Experts of a small language model.
Training: a variant of SOAP for the experts, 6588 steps.
Below are experts of layer 7 (counted from 0) of a mixture-of-experts language model. Rows are named router (the router's row for the expert), gate (a neuron's input weights, with its number), up (a neuron's input weights, with its number), down (a neuron's output weights, with its number) and show model dimensions 0-127. Each number is 500 + 40 x the weight over its row's rms, rounded and kept within 0 to 999. Numbers have three digits each.
Before each expert's rows: a language model's description of what the expert responds to; "comes before" lists some tokens at least twice as common just after its tokens as in all text. This comes from a sample of Wikipedia text that the model never trained on. Tokens count by the router's weight.

# expert 39
Verb and noun stems. Word stems before endings such as -ing or -ers, often after his or their, such as writ-ings, act, serv, compet, work.
comes before: "ing", "ers", " to", " in", "er", " on"
router:512599479480528544550474523501510509554482509513481482452502504487527548515522512455464551482407509489481511536545476548569443453484518462495604553493463438520542450524528498504565547505491415570509449428478470500490517520474507462554550495476466480497481487537509425499521553514450538620516466488512474511512558414489377554516484475511502523458527471575483476452471515529523496477540
gate7:502532533514543500581463569508600502543583524458526468489483477533526537512482500501490502514448558474479546540452561495444478485511562463563474469520433571531506474501538532529500485500534481488536435490448459508552513460503565475476476495481501481531519572491471520582473567543501469521470445509506443571502502516529472475502460497562440602485594512409534540567436473491488453487535
up7:499511575551466506473539518474507501587520507487502368479512477519507486520474484521505493504480463600492503435470515480544539521464591474502526542533483561455489449543477593570449468455538490421523532507544529480481582460528440515570480466507491425425513537526479476521433501502515485434496448467537473477522563536525491507549510461484504437547512477531480513530491517525588492437465
down7:476421374455477452493502491513475446529553447444453555509464475511534508483490505511498505481500513533497560523476471460456441510443481544505512505531514477596514432469558486562561522568511433521524499469470466504477523495437557569469570549420492475505481510573488538532559508486461565531486531465517517498442558466452498482462510505475542496568560474476477508516522459421553503466423
gate8:485559492487454489508565567503511528531515530528443498479454407535504499585492509514458471471471526606542464529556566560497484437491494448528508492560489480479526543456460539508484489475451508502560545532419564464574462473506546553530535486477513493539470472495484540500534522529507527587409447538508542469518525526466471454552507463461477476432473540583528468512468423456444495460478
up8:475531447483522529502578510498547503474528520544490475529520492495475463512510445525439438399524476479537546557496516570490512483491493544558560477469460492415566515477473492592515546517513425597536500502479502458568484510507507498508599556470517517525506523443609530494513455473538527494421440456473460547566512436502487502500556456433477481478567527531478463544457508491473503517484
down8:463463526523515481524466508491544507470494510464479543434466508498594528525544513527459518536486553533445469394473532456452491493439498506511436435526532493535494521512469463530513496546520568507498524507501495467594420584490469476535424512461441491506593502531490504476532565541484470535480509427539507421486494419560527498547520503504555508497465527509444555549548455484434479480598
gate9:508499527505471520497451445437569476544384474503507477524456467495498617499478513531475537513498493569414454523520437479555450503443511513507515487457505484510483554539491438501484519505507552478543551452533497570500532456522522468499497501489524460497559467553440408561500509515505524539476430496537452536463512485534390494532440447527548493458443484566480473498456497415466549524473
up9:483435454477478470479550526501394550458609513480504501483497498446545464475468465489513514556514444451521566499541512574538458439527503546473498451479556519448498466502479442509524455449532503536501507504497481385512476489449514574487515490504498538513521507448530533448553517479480469388463596460501493516463473493562548466504503539478458516567564560429491479494531488498497445467548
down9:508530545509473555463478400469493482512474490490528464520409523524522522485468554486436505480541443477423561471517526473532439580496492482507462483499437526533532435428504459449497435554508515562494489513479535532493547539500556525532452479503438517402500490592551522518468444499473516443514576533447473567536481539478466503458464479512527455493474529509472520459533525474502631516518
gate10:543506467500498541505554508470513509546471575576495539500509501631472490525512510464522483476532517499436518495406475490444517559517463485510565564492560513501500483472404484490465532592509429513534440495445450483530441513512432471483533427448495482482502525454472468515495492487502534504425506414469559493480507421529497516509522527544508447405451504494489489548408472490493525486546
up10:517510494554471484522489481559426461572539484449559513568509500479525563503468504558492426537526503505523479527527536515511473500516598519536510497501463507532465558506476522504522499459520572430446484556458516543458560461495543486403572561514496502545510559504526489539457541474556456538544531515465494540387471499497466527489549424496537523502595571506496553532485487561497545568520
down10:569494480520519504497442617529479444537443482535416483497512507459485490534528595473433501500536533484492470485416531515530567430471500506495516517527476504493487455521452508462536482539492567572469492508416419551499473508504475475559472473511545508553489469486539502507534568501448492469450465500443613514589500528471472514526429510496427480547455473456523467497461485531515459555528
gate11:504517511546487528468529409512538493537512548552536467468531469504423495548500544472472469554530469531498528439494519560452501426498541544484559514551484431486483507455544513474458529500542448498478495528505457515537481486512458500493454448470400539456522493529539466487483470490485566457440455542535506580508541505557435507496549441486487538439580462540444503458487546601603542534530
up11:515506452429478480564492516448502569561527448522512430471517523496633544444527505445494554507539508496467526535482521515575491507441508462492519502477503508446556523516392433473498512570482514480520542483507449437547552437581494504516440501520508472549497477508507599538532510450473472516581454512520515451513559502472543468490471495534507555533469509558433542466497493480460471553529
down11:505573474518506530589515537488512495571424483513431521467520496489470402514509495481478504497467541510448537557547573470431507512513486481510462452478452487478443412486443495457513493569533510474512492506466497566480491516478513505516478535480596454453531459477505465525386467506501551478563480463489523473473522434463438555520534457480483449439462528466523598511575508514466556535469
gate12:435541442511517487586529464441504496564445467518460435507499491410522550509486482525459424497490500501496502513514476507571439564448528501489475513488597513458503482545559535497524462433541516521594539507528454479495490557497422415553545530551459511505495438518539522548474497512452507522430503489469520431397563500500453509447544465496498491509468502471486507489488481439436500434524
up12:472496424550435571464484475535420555516491558536485453479539524499528467460469492475490486515444395530512518478493418421497517480513519485503438517517496434483545517527497529474566431498472472553431439535507499494512539495524527585473498524501483500465497432419595551502554471510522478455517503467464613499503518484505491455474514508475429529565478501477499455431501476477575529451516
down12:461507459618455451485576477556575510514499469576462561444467511468427594569462488470455499419478493451496477541494546512554476484489525539495578483473502511463510533474441488511468545512552483468501418489460484537487498528545489474515509578510586499502455486466552540489465485501519481552561539519500547553565564482520516454500462474529497472503477478435539473569485516480423497501495
gate13:495475487477577516541455481553516526424505467571507450469458498575492535450482485527487533484517422477550479568539482422525503526493475552488500553492470466522568469548506478517515479542501538529540483422517499492442542515481554478517548491477468560458560377580570543516522527562450465529437564453496494547444514533529517456520464470525494484539527480506513485506405452491518568551515
up13:538516507420477470507456530467545509499448520500523533518552464577530491446519478516421518488573484447506461530551440535616606521548517492502540438501492519447426550488488576476510479553621540547539555510488433468461503502523507437489486500466469445535513434474511553512543494491513523504468520540526488533472475528551484432491479445558556485529520482490522538516472548548444499512514
down13:587486468472588551501396467420494488525545517517498485452546467525457533529509406417533481500502483529477581503497535518562477404422509524496520548486495574489561509467492507541523489487473467483490525544505501445450511579531500571546454473483533482537475567502462470503497444503456503564466501463510491418508509557512551474476544560504469511517483541484529467503564438534552536508469
gate14:517559533473529503453472484462490490519466454521524433533417371469601517462574469520540448457466566542499512543493424507465423509483419509497577435489480501546493514542550544542514482502490510484472482467560495491455541490535464442508474449496497550443511476551484494539558485492495587539544475527519438519445520471515439545536495481529511487487482545532515456494470512553533540418493
up14:460523508459583472547497512576447463539521463516561489479540468491494489496514503526497514535554549506525503437520504600509518458479509540553551493446544526435467494586535419557478443464447469525547449420479537510472472548456490497466474497560478509552528489542591455476505550489495484523571438475493449586527442469485512533516506484508482508517548446479556446454497509422489482474424
down14:587521568484519516457523432531507524538477505526449556457503532441401549570526461463504527500419466452501498519564526485543506538540487474451510443519496483529473499569490445484506464499488499600402464535552500492549498471547512558472423494473437494506479553551490486472479504508470510494499506555461579601607560467542492483508503485521493508512549554486490524495544447463500474476520

# expert 17
Field separators. Semicolons, pipes, colons and line breaks separating table cells and infobox or gene-data entries, as in "MGI: 1921394;", "Greens |".
comes before: "\n", "-", " ", " S", " L", " M"
router:426594493537544550513483560504483565486489459538500487421450455482565516475554595459481523471557522474507585488494481520531403469529486492497511560508480427529507493522494544471472544555495467531484477521492460469494487480463525524467531494531438453436492518512440478536502543534427477538494417500519480509458517463377408544488549554545474497478512498540519465439512533523452514491536
gate2:459448552527542551439439542504494512432433479458470412419598512512492577530461517533443539541490518538437461484565508495525552508522491468452465520546471477547562462489503435490472479515496491521541589482474487549547432519476433456494547560504519462535508509532529524477487519409455418496522475468512494485556549548475490447540514494502558528452543505462516438514521540507482546499470
up2:444491523469469532464418547458463534438457456574427465392499512517477556510534487450503536462462529522562452505484522503495509487417513451477538512497508458467424520482481481527503472529531525539486537413462493440492546420451487458495495494469603528520472492519450467560602475508504462494481552504439536471571502515467508484455547526504467521514464491476449510520544507473429454549562
down2:461446558465486512471466516541465507456385499485467478526454532457548508536510506457499490589527469510412451479495531513524519505468430470504561486502535513451503471557464393436419496495472502479583481549502514473539484489427537488495557499465559457512568538464506540566499494512475554482461499538517476452601491489498517480531511471505481502514488482413516427489523572453416499461489
gate3:485432461519464523534510448549407445526524455509393478459483537463469480503506514468479532453371549482497470522457469502540451425465528459535474458472542501489508483503457455476552565465513519536491477474440470469500465449488469427488486428447601419505533532477501490479557481515463536507496480528448457497544449511461515500501585594471491450535478479544507499510453508540476499522469
up3:560591592464516505499466493476345551544472457521545449542522512493478530438538580492522510548484506430468458507505509462525470512411495474493507530524575487469497485480418494482475545490480481507549479530490555536499483530572457502409501514517498461508503489529457497468459501526504506493574484416455485491489536512498497510531548444495541549500510471487616500526489481482473505517402
down3:457447445489498467451531537530473448540476538546539523522409477523534477606555518431549439491529586437599489437489518515601478444519492517509474469490493518526560467527452522527467537522496494516428536469508532454459527529497477491486492509489600589497488476516438512508504505446488471539559540544515505478466588535506517535512535492588516482500537463492517413501495527508507530510501
gate4:460514555493512501507488467516508645531505585491478501427421513565515442502519469495543495448479496441502450574503466567504510454551463515489466504421483461531445517544501514523472530478584476496477467497453461444467455494484534463397502440570492448512445475412486507511489523457470540503502460434444511522504536489505455498516487529552527502426568442550512481463491530494526474470523
up4:480507560519517460560434466512474554518492528577598523473559506597489532520487452440569421470537532462510442514517447544516573511509469502587471474500453462507446519521494547601468522484494477543508456498458538525481511519581518457474454486544479516507460515437474489521508444527542545504515472459411541526522518488560487501461519549518500540455462513450466538560496486402514503497480
down4:478480523430531478469467444472531533492405525481547493522458554585559476517536477492501467567506519505505442561493489512474518474509520477540401536517536494503487484452463487533381475444470513456535469480519530476490495534479490513462452504543445509469502511544494441547445444513490544449494491471533576461502483485546470497514540468432356493429467484459458504471534493479506483472609
gate5:555503543505491498532544470539463484563484510513500549501514470479520538543438524439542571466533507513528481458452503532458469483511484488510443507498630502441527537472401496483552546452530526474539424483575491507519531393458503574462507485453536460503540514579552485482540476492449482504409525532430493506539545527467546441555493509508482512570478496440466437567514484520524497485475
up5:491500468527445523518545481505557447487529446543436496461492466522530504554508497579506419533459539497496553523531496493554558523489499428561530530473456432443468480576567551491550466479458470511464507469450476559448542588543481455621500461472533553486486532473513459512467465478508473569472413509574516467459477564482535486495526504509538436466494475522487540477515534542456554484465
down5:493409509444501454424492527533535488441424542577516526471515552479453480429461490440457588574464496599516492594524507490463502460555481550509542475479438484474483533399586477554541481476550484529485493483432456484496513492485459540519514483480519452474505444556541527486480482512485486489483492441506477443463454551481521477447497480490442505504422432487452494468489494535534508505532
gate6:506488530528490546546473495516426413490516494469470503459474484460472536534519525435516455486464534468517443510457467485520566467480499482510411481516512478469577448610496480487586543544504485490555505526487556465472522447549528523502511496411552546448508486495523606545596518519501471543516494527493444499530435492497476521480527536460514557561496454512596561455441516566518497467474
up6:468421490525525407407457529504513503500582496501513538478589530464533453500515469496499450509441507504462501528426473594522520506562497499433517502489473496526549521397506512548517535465485490531545468588449534465482539477510545524472545483440573493517522525517534530500459562449485466461485523572485426525546508526491473497557555489476517495486536454518467489580465491454583485444545
down6:481490541453390500478486449535543540550439531447495419528530465481508479552438570515405533467496521555543464479485506509526546495446497419431488563487445492492497559536494540518548475461581524483517547522495528469489466500499417548522490519459525462464463559431475479547428496514502587511486479572449484454499401562516511471526503457453480519507504470541528463477499541500499467486516
gate7:526480504450484541454455541507537512475515554482430519476443438479457549522496436512488458467446470491517521479492561472544477419553469457480458507398487440492541500474506461478400535510486480433482492534477466511517477466517458441516519517463445492401483497498503469524532403497510533589480485503397507532504557489474530593480574557495562523517507527521506422520490498536526547463527
up7:557486440513532426548463488531510523476486469530525391549535522464514487459504518499471495484586525485471462601559501484425522525489563518530477498581485583520443545577507440535573434523563491558549518502523498445491529553504553573473509477531510482590519510487483482485509535536496468476556560512558521507520492482509493437520442490490431468485477510442518531506523525579490447520480
down7:473520479578460507531534566506492567515466491484486501462471534406530471506477506453543546507438504525516539498485479481474500432507553510418481481507610499543513450544487505557430427455499506496491499537484540494603533457457443498495524497486565467510512461429507478518513513545525516521452498517487531515549595446549512513499513525440554525461510425550566414497443497513522462443424
gate8:429542521502447544522521514547460467516545494562493437486415542515469513466481495505561480555518514424524470475539504465509617528468508489566528474497476462477491465575589558529439526521480503440502528466505551439476482468492520474452493466489509478517472463510528493500470495554440582414535508513505557517476504434486474477444475560482412527508544561529553445430489490536469534486572
up8:468515475572546549529545564376513465480501511505486473563478477453505576491500570511460503542490483492444573449496504521504455536524495491516497517467480573493493542442532451484519495525470493610467526507531480504460483481461481531497487454511436461534438459463491516480453487418438476414542427455537516516457445442520542526532501443512418519484485553512442537431488526481465478501569
down8:530544532426486517517495510449500518530490474512450556467529454372511528517500501490493519549561486514503473491473537407466516479524539531541484430569477465448558506486507480463529538510602530580473482507500465480547527408490508509466534520450557437468523516501492576494528538592541587495483436479445505427472485535455463523508466475463515536509563502484450480503484528553446461535450
gate9:551561485467538509552496509464539515474518535413496478395417525528465485464501515532450516508481465456589479525466495494548390439498529455463528497505492461439467551529476506455536479584505474462467460468594502491481557500499520506479455523475511506415537502489500463549494508542474481481523424487470466574509501467475474395485489497545498499456504486512521500595544545474526563439453
up9:459483480435527515501540574462504539476508497478510492433438476595504433503454510517470544467561483465505502487517505482550458512543531423490494538487487474476513547565478427403466485447528489513544437471522527499432507524530544486499482469501535521445498461453493389535477513508495534452499435436497456473498477429488482410521520521520571520429536462494578511511523526442516503411566
down9:520549510428526462467491538470535532514533471449527500527461443582504443473502471507463428503475530505567513514546494444476525502461496415462477498532488422503457557537463460442545533444496532484536464494564542509524538562511544475512482423502491496508537472478453463531516428513459470531521542517460413485455455550529467479509495553463469490568424474462544426456569537523503491389465

# expert 43
Infobox field labels. Field labels and line breaks in infoboxes and lists, such as Personal information, Occupation, Listed height, Current team and coordinate marks.
comes before: ":", "\n", "=", "s:", " by:", "-"
router:456555511532485491544440547576565474507558540517482507487499466497575537534563469486457541470505480444547524551548561516544409521465460509456496471478508501522506487572519519490516570532522415610537516504495465472541502436454506518478522485535481524470510449569518499487559556493439437571540447530578498542441584487492451509492561485502531478459510505536511465498467518510457489418477
gate6:445522399585576486479408529441513524457493477515527483514502504457487514573533513455446527460489519541424493540551537551515525513507440528533513502494458519495550498568494427463459558521486510572499487527476569577464551476542554557516455499543468516524446507500455525492542549518550487492553463437513502518559559510526469483523465458507529509480570525483576506423472567535477535539529
up6:540529468441512531498507507498423468475484514486465537519429465454562503418472490538426461486499550543476444446437495561482516534496432494525515565512471499470506576489542501505501501500465459475519495515488436513544447509452433455520542536435487524527550549587451484530513478490467396525537502433574494583479522523476513445489464512519530496472486556551394471491563487555451463513517
down6:472450499541549475535524507489484497434500584494512485556483481535510407506475562522482510489480517553438467524558548569484482472465564524480500530462525559416451546499503480428487462526472507499467584464457495452525459479458600523489492469434458445481593517502524474498377535516464501527492520553446431517512508502513424503518485530536554455500487497556480538415523467476518502502464
gate7:560539553495527534464437501482460411503534539477500480517493470493542580542467485495499457575482420482453495542518623542503489436451484496572534536521462418496568506528543522474487490543517452506574554428485559512464531555485526504402567563492478493546487459535476499530504499497505480559500512455477551496454508457451440529487518484494563462484505554489452495556468525532475458459487
up7:484532543478547514489518503481542566523516490506478526569426506467547529489443568468433571486459465548540544447486531519512510479577505534560587458508510533557543538486552478500517485422531508501501522458461543502533527579480505479506433467501502534490542518503523530450468483512521524472520588556529493511494482524551503572452506419494460551491499561574480444441465402551516526564436
down7:501486481464443553497514550470429571469447493479511479512485521460536485533471498573498528498424488502531449488473506445580531485518449458502522470506449604563585571471405578534515441500573506455455544567421552495497506552526545518466496468485498473546539483485496521435485507509444432510431463478522478516532506477521512508533514499538476549529471465431484428471478564523477501449499
gate8:415581527432487520416554548491478478477511524478452491473452544504497517450498498532540482533510511502529545517539465433477469478526467479493519476476529416532561508503551450497447509509464493466535534544519501480478568543458428491518419499471457458535466505541533451540539484491491577547566477500535498471497450553485529576514544528511520540475481446535581420534524424528398547465546
up8:481517490443558484467454500432510546448569486575424563468496483456491458532586509478513450522531461529451574546507494508513507506505575481523514550459480474510495470507500482409562539461476449448536477485511531530410433446488446493497458480553482509514547494543512497542478439516503538533483458509470466535523493522474400531460598479476546519484536492527473561506567522551448499563555
down8:514469530488535515469551503543489581490472440511500500517501493556480472486553490504469538501534544542487555522543466531517523509515492476512476503534429509552434566532557582495497572523546505529476531473487570546448550503523566576454441521537516437447415460466476478463537557479467482517457486461435463611537493458549496526413488556552469484545508535464549505459538464495532526573546
gate9:515610545482466423505476504446475446505551492492450506475513420549509479497516511484455475518487445481489513493493489493479451530481415500522552510518441538505491492555504542516404512564504465473509462463494481501521492471537495498471537495515437542458588473513520484487536561482434510467595551564362561448462565500547500543478527422459513533469490522466514508525447498557515566515482
up9:455493513478509508457504538479565515542449450462522470477534466576545478548480481488542509463514524483537502571469407495533546466441521445568524499467500504435432517455441486568506597516555494441566425522482510546483471439437518440497512496512544610541533517477529495503485509435563446510527466559486531508494486498546529449494544518487433467504571508465486477548560450530542476480491
down9:475473520523499516468531496516522530478519398530508522425565491427511548475490485470468510513561503525532535472496411483536584507546474453505482525570503436492494555556473480464493437532558506473414476544492552479603511503513507554469502573440537483485479479449497486435486523529556595457516543449442521475453468595499426472535545504501515527577530509497494528538497507444524512506471
gate10:494452514502472505514481503487515516496493494488490431482524444441493477547464560442556584460489559431560548569409547469570525435448414522525517507530492513515486520513523530485536593528491456443500514527483513558585446468501517564443537484536492514461502498534498490463557559465431511492505485470558498506527561547479492540525567435537498498434445494494524535462488551524521410481455
up10:437538523457537515533486480577467537542554548507472480453533485516468434454465507469461479383553462477483499455525541511554507500464494509536485562437547448497478489553511475523500438530460444447493494510533511584572486516526457488508581499479459515519497514601519469508471564501506495506442452473555541529401473506441450436591524533465473499485504492482549531484544514512556497446450
down10:476544517468487477477488574506492467457523535444436502523471517482554506577518451482515452524562537533534514497459529493505420500538543468473530492487483506527551457497471523485513457457453572556484519589483536552489507520512495471494473495563377478536531483430472466501588523481586486450493498491472478421473552496428482487478508526546571460530467523521475475510512401553438420498439
gate11:544525502509464497460463523523510435539507520500509479488577437569524514588570481476571511470499542531513528489563501561477508601487491541476515551530432529550505446523504444508525493462499478512463555570449539481564539457534588507558538488415555444511472498542538484495483493480526534465627514484505546488507485497472518543486538555433486480473456556428528499571462476483474522506503
up11:542522455462482488478516462528499478481545528541456504485480545475467420531450565432510565453490420475458450497454504462493453413435515460562519498505497556480446465472525457563550493513496609504481519490422545486501413530505557521511475414514495459488523515459440493486498554473570587535530570538464456504482487527554561469471517507542493514451523456485505471471484493454509531503421
down11:483409452579419518495481527464430474510558504493542514571410545499500541482490452503446490472553443550502459535437455481513512467512461546466543542507528523552522520516472522521540517513504513482527492532576536487531443497466489488498523477517455458465445457565492505488539496503533559497503492481529451490501528507546417506524544461523460439467416481485537577387486517555586446538551
gate12:427542484534489501457500548518441501496475525568518419512466502422526503538499484520485542451527501478504503456495450476539397480513532563400462449475499497518623511418482440532549520499479458505477549433476474500431519519532518467526576501522509546464589561484520454442597464450500488523453482534553539503513490456462469492482490511501498529482493478532568534492474559523541528521541
up12:514497490549494463514427495491549507480521563515469579482462448421504536465451446482501466531520540456535512540502468470510470477519421467524444531450520431448514482405552544538437486473485490473488461483506528507509516451490503417414450516498540508487569542551507423529505500479574443574502527490501465423508458453475460532552607558516468578529457520530508481475482491518501501530553
down12:505504507443570544478543496491527522468523487457418482522565548442525444528489495571452482473421517528502450486592425551498467446500532463494549457553485530515532463474497442533550461519455496519450482417471450491508519584599509463460485567466519548510499470519504494469473502519455505450507604499548513478489480509517464532471496467453454457494532431475520479522551530475500544605529
gate13:445556503587431491533496546572519451461405508520537495533441532550511453447486483492399467565516523537532497584482522514505439470500453493540438522492482489504501474494475517418597591501480514473523497527477480527512471484488470556482463451483452543515503569457461562551532527541531520471580480462490488569453476468459486469519532589508517468418490509487526458485510529504472493493541
up13:501452506363570584505455516450504477526505473506536567468501498524522533530531507546484481554517522485522559545492528497425590536561511500500476481529534511537465485460524465502544468548547514518494475509467515624541561537545500556506543447508481518496530522553400489505469570488466478530517496497450459460538463508448427498524465458464500481500593521500518493527561555486467560495549
down13:485530476538486459555578478408481510561502482541571513569502544380523500560444531534510466511543516458534532462549472498505443485480468521460493441451540483530504439550554546497505472500534584500431496481551527570552486524552532479492521461489516441486508450486500464475517469457472515492516536445560505452546561594457489493458532519471517458601475513489473517469586494510520464512513

# expert 37
Table header words. Words in chart, election and sports tables and headers, like "United States (RIAA)", Country, Result, Bronze, Turnout, %, and table dividers.
comes before: " |", ")", " (", ";", "==", " medal"
router:468555483554514541547497509541467490563513492538470475449553489464498503545454527463399485456502432491491568468515484549511465467504488507421566506453442463563555487532489543542530537574480486576519438487502460433533474499458477527497506525486426449441515476510412550534554547516515492556549473511482472589436591535455477555495523516535560448491520494550501510491453525517480505498447
gate1:477503495535495530511526469485498545496466469548460530421480490481492436554490598536506510557493454427478551438470480525447490486480515465457539475452546519510458525499450483528487460554421391519576454515483455504450541505533544432499542555556470527503621511558448485528509483536455522517543448553513460496557464470474517512490505496515495513514436430509525483448490496532459607501459
up1:510520511484539528477506534440491456521471497539499510494554456489508410441506555455515476506471491536494478563550479537504602501494530530526477506460472526465558522472477447510458537470458463554493453462472535425503501420530464513549565407480482511467508525541482530529579442560455470515527455571525460518598477470533526528516528537474486513570470499555500516400407491486568490442492
down1:543481479464516545468515433450490523517499473477491507501419473441590543537559483480528464527477405481487512459521496547440509457483530453475560531454482489541580500449502518536516436452524525470461530518536493481440470564450513547462441434505508562541475494519459583512496482482531530448447499456547529525504611455532516478547452529461513606536490467531576530522540540541486506496485
gate2:442525462511522568484457507498574532479451527482523460447458490513471518475486491497493565514438507565531521531551502538496475480436438512471541539507531493495572507444520458445543494396536466574566524563548501497606440444421567547490490507538528489505511531434450495481538544473500471519496494588536499454470526502540499484499533503413406512505502486441552449518536499511454481462500
up2:480487518469507508483517467560567456494527435447408581589433569499462547422472499484462485488533450517521475499473505509485460500547503459541571531513452492491513496479505495583510473533511468508500474530488429513513501506506410457526487422584462483443440590454497508508524513472545449487550508438497481444479583501517504558559428568523502525526516532454465515468484512548464472543533
down2:492491483459529514514516534485406454507540485487553455472461525488428531532494518467488434481519457490498565465469571520537498514537558427502512481515545516529521532439370547539471462536464507572506477469518511568519499521448494512493487471525460519497523522544606551497499508520426542486488433548513481495396547547543450475518563405562463477479460523407507523512532476491484515499482
gate3:453464521502487565620557514484561457436478525531488468456468578551482529456503532538508498497527492467546536543453507564515498484494536502444459556488490478510492489507542501519485522444535570503516499516442450597508496503452535526529544502540511468446570528496446483493561517576543588484472444485462431523582483444474510578541489501541531461442544502506427564489470481477497492517441
up3:473480491529497470568535499527553483486492522527467488485473524525471475437489507476448453478542496497495554493506479531486442489531550540430461497528439510562526553521479492497480500481466554506487457563482478572533499504480530536481471519570518468443518458389452513481456538512541557496483443571519481480524495554407539536436524558619537460606524543545513556529496472444407482528526
down3:492467555491553444545486470456495453533438526547498543548527517501523497511495532467493528499535457471481519506494507482511434566520483490538434445420467493514580540507533527566557546469463546583464467496510503576507559548460473569573419509611478519495518448468473516470516520504478495440539545522471566456571497485442544457568462477565509478493471517527437485479462569498506534516452
gate4:414621467504480535473493591413510497442444498537507477463481541508547495487533453479536524482450484522496481449528501535461422525511499493492512483501562511521481494426492510502415514506473511521557497550524553501510495480465519420480503468549487546608417528493478441500521535442493494512567446511475552535471486522556566485481533526517545434492516460566544484485393453509488514495460
up4:443486437454527548481458514472500473410464459488506461528483469483497375480514523500438512440477532543446531532543487497480537564514532573524429486525531494530533527487465532471491543496482470466481513515470480495482523468498499495496433505441483526512412537584505552587495518472531507532481514516452470571459470519471500454493505536575517533520497548580422497455531478542623445473554
down4:537504526521449510514591460504551537492479450425503498518552492553494494470566480476466489460479594540489487456470527542446512501495536480586460446451499477453466480490471531478479534425455475511485479492472449505608465587467500471535502522493562558523459515430581485484501485512471451553515554519528523497476475507473439522465496510503495531531435484507493502563519394455479503626531
gate5:468551495477471498490480482558479460561507557432483449510509481558469430513442502465545555447538449475535486414515499556487521486532438538496490537519462449468510508490562485458495512444505523561592468512416497418444525502495484516549476496492509515512573434450472555494536515493482505493588499471481578551500512505519526509466461465525504511497423497490517569454357534517514466546478
up5:475455530544477495510521527580480518464523462454567462575515507500515474467501516497522453429573584511533426581456501496472509537527520569490501438531431520636528503496484486514493444512575494435516537521552548496455498556491532506519545474473524495479412498529551508540509494444539549552434487508532521543542492518444553503476473521512472506532529428497553569540546496530527479456455
down5:544472491451462508574484535482432507495423496586539494486483486505500456521464496493574468547477551586521481445534536484553546493527573475470486392480497453573514444445468478475484569528445540564503452436479496515480511483524469509488552519544497497512559417566524487538497491524515546472498449556424484527506513486460501508502532541508555519534533455522473555534442457518481550523396
gate6:490520455495539500480506532436552542448402542479500457493510519408476414570455537509525548481500478443539607519463465511488532537486497481494512505531453506422513508455467503531496496469407510612537571480583537433409483448458427537439531543500471506493520505512466498504505525540507493526559534527503478557477486527461481518557464559522486441481484461542523503488492518430507509498486
up6:445452516466527509487506456532463558549496509494455511452543478467515485487485502516587538505494514473533474478523522473574555490529509450533548489441505488508514539476508541508500484497442497520401438522466492472565498556500481532566558471474515539468521482538438510503492460374472490546525378474472526444439479470551445516476490500518605479523544497531416437398527507459507482486516
down6:505544489450571422529475537510451468522526512493458463574503463493515466585565506552522519491529503480457529523454477460504561456519535503480479489470484585560480512557490518533530517486491390536464505429599486483542476553500602508441519430508516493514481573513518492512486516455474436431483508526537540414483523518558491497486521533523529453540566449548480531473474503514419497537449
gate7:517504526483607531533437489439439541525427535484486499487522509481565457467534606502527497433470546476577545493484476510532538502463543552487523543497488492552483486556548538459503520524504473554405490520553552516512528501494468417500508561453558419502446536535465460503500507514548528512517498443531528586492507484445599483518458522436507522546428476497526490545502474461553536491473
up7:576498530463463491464488488425471490559475500558508456487469455443555581550485500578489504540566519496489517405506514508458400424514541453493459463460534524438458522531471497496470471489438530562485459426516511517525508504530543512426462505460473519516548459565445477473460479514458490472484496528457453537562491469471482494507571464585551497498468538522495501498504499508472459414599
down7:514464542615555512505411544572515492526536518498509460514554454516490524509492545452446596507501447454437537482517503514514522475442437516463447573490476520507466508459536490574498499520547508492459506494553463518528497493489544573527499436507544559508492434521490434475484446545545555476461475479537528527526494494528466430518476525586465549586495479508497510521570527462515598474444
gate8:590476561449519553403451506437514495534498495438499466414571522506500533466466547502493484472487507539549482463488455531504496437467487489496450505456505514521513421499455556482522571503530517496472456482501493516523552395481510504567398526623463486506554450444485470492536517501490505467451501465454489483514582528524458496476414515442509475491525481464494549477500458448472518558532
up8:502464469499501521420481488542543573490500407519555476467508497537616525460438476520495484513464515560580463406499566508428434461467462472475468467503528439553487497562435476539490436485511483497505499494503543469499485498495481395523475525458496477524506452496567525441474490487476516424470502419507554434511530502530484469465481492561526582460503484494481512481498414458453466494529
down8:563508480404482464520419442506555502551466487504525497463463451525501541458469508531587504455491366541552471522549449481510481490488529598498450493470483480559520557446577545564588475462519502508457488448532508523499522518495595523482524557478573499545502455460507498462481533538469498575472463490543470526539476555513492510506471484545513543480552468503448478482521452484529550495522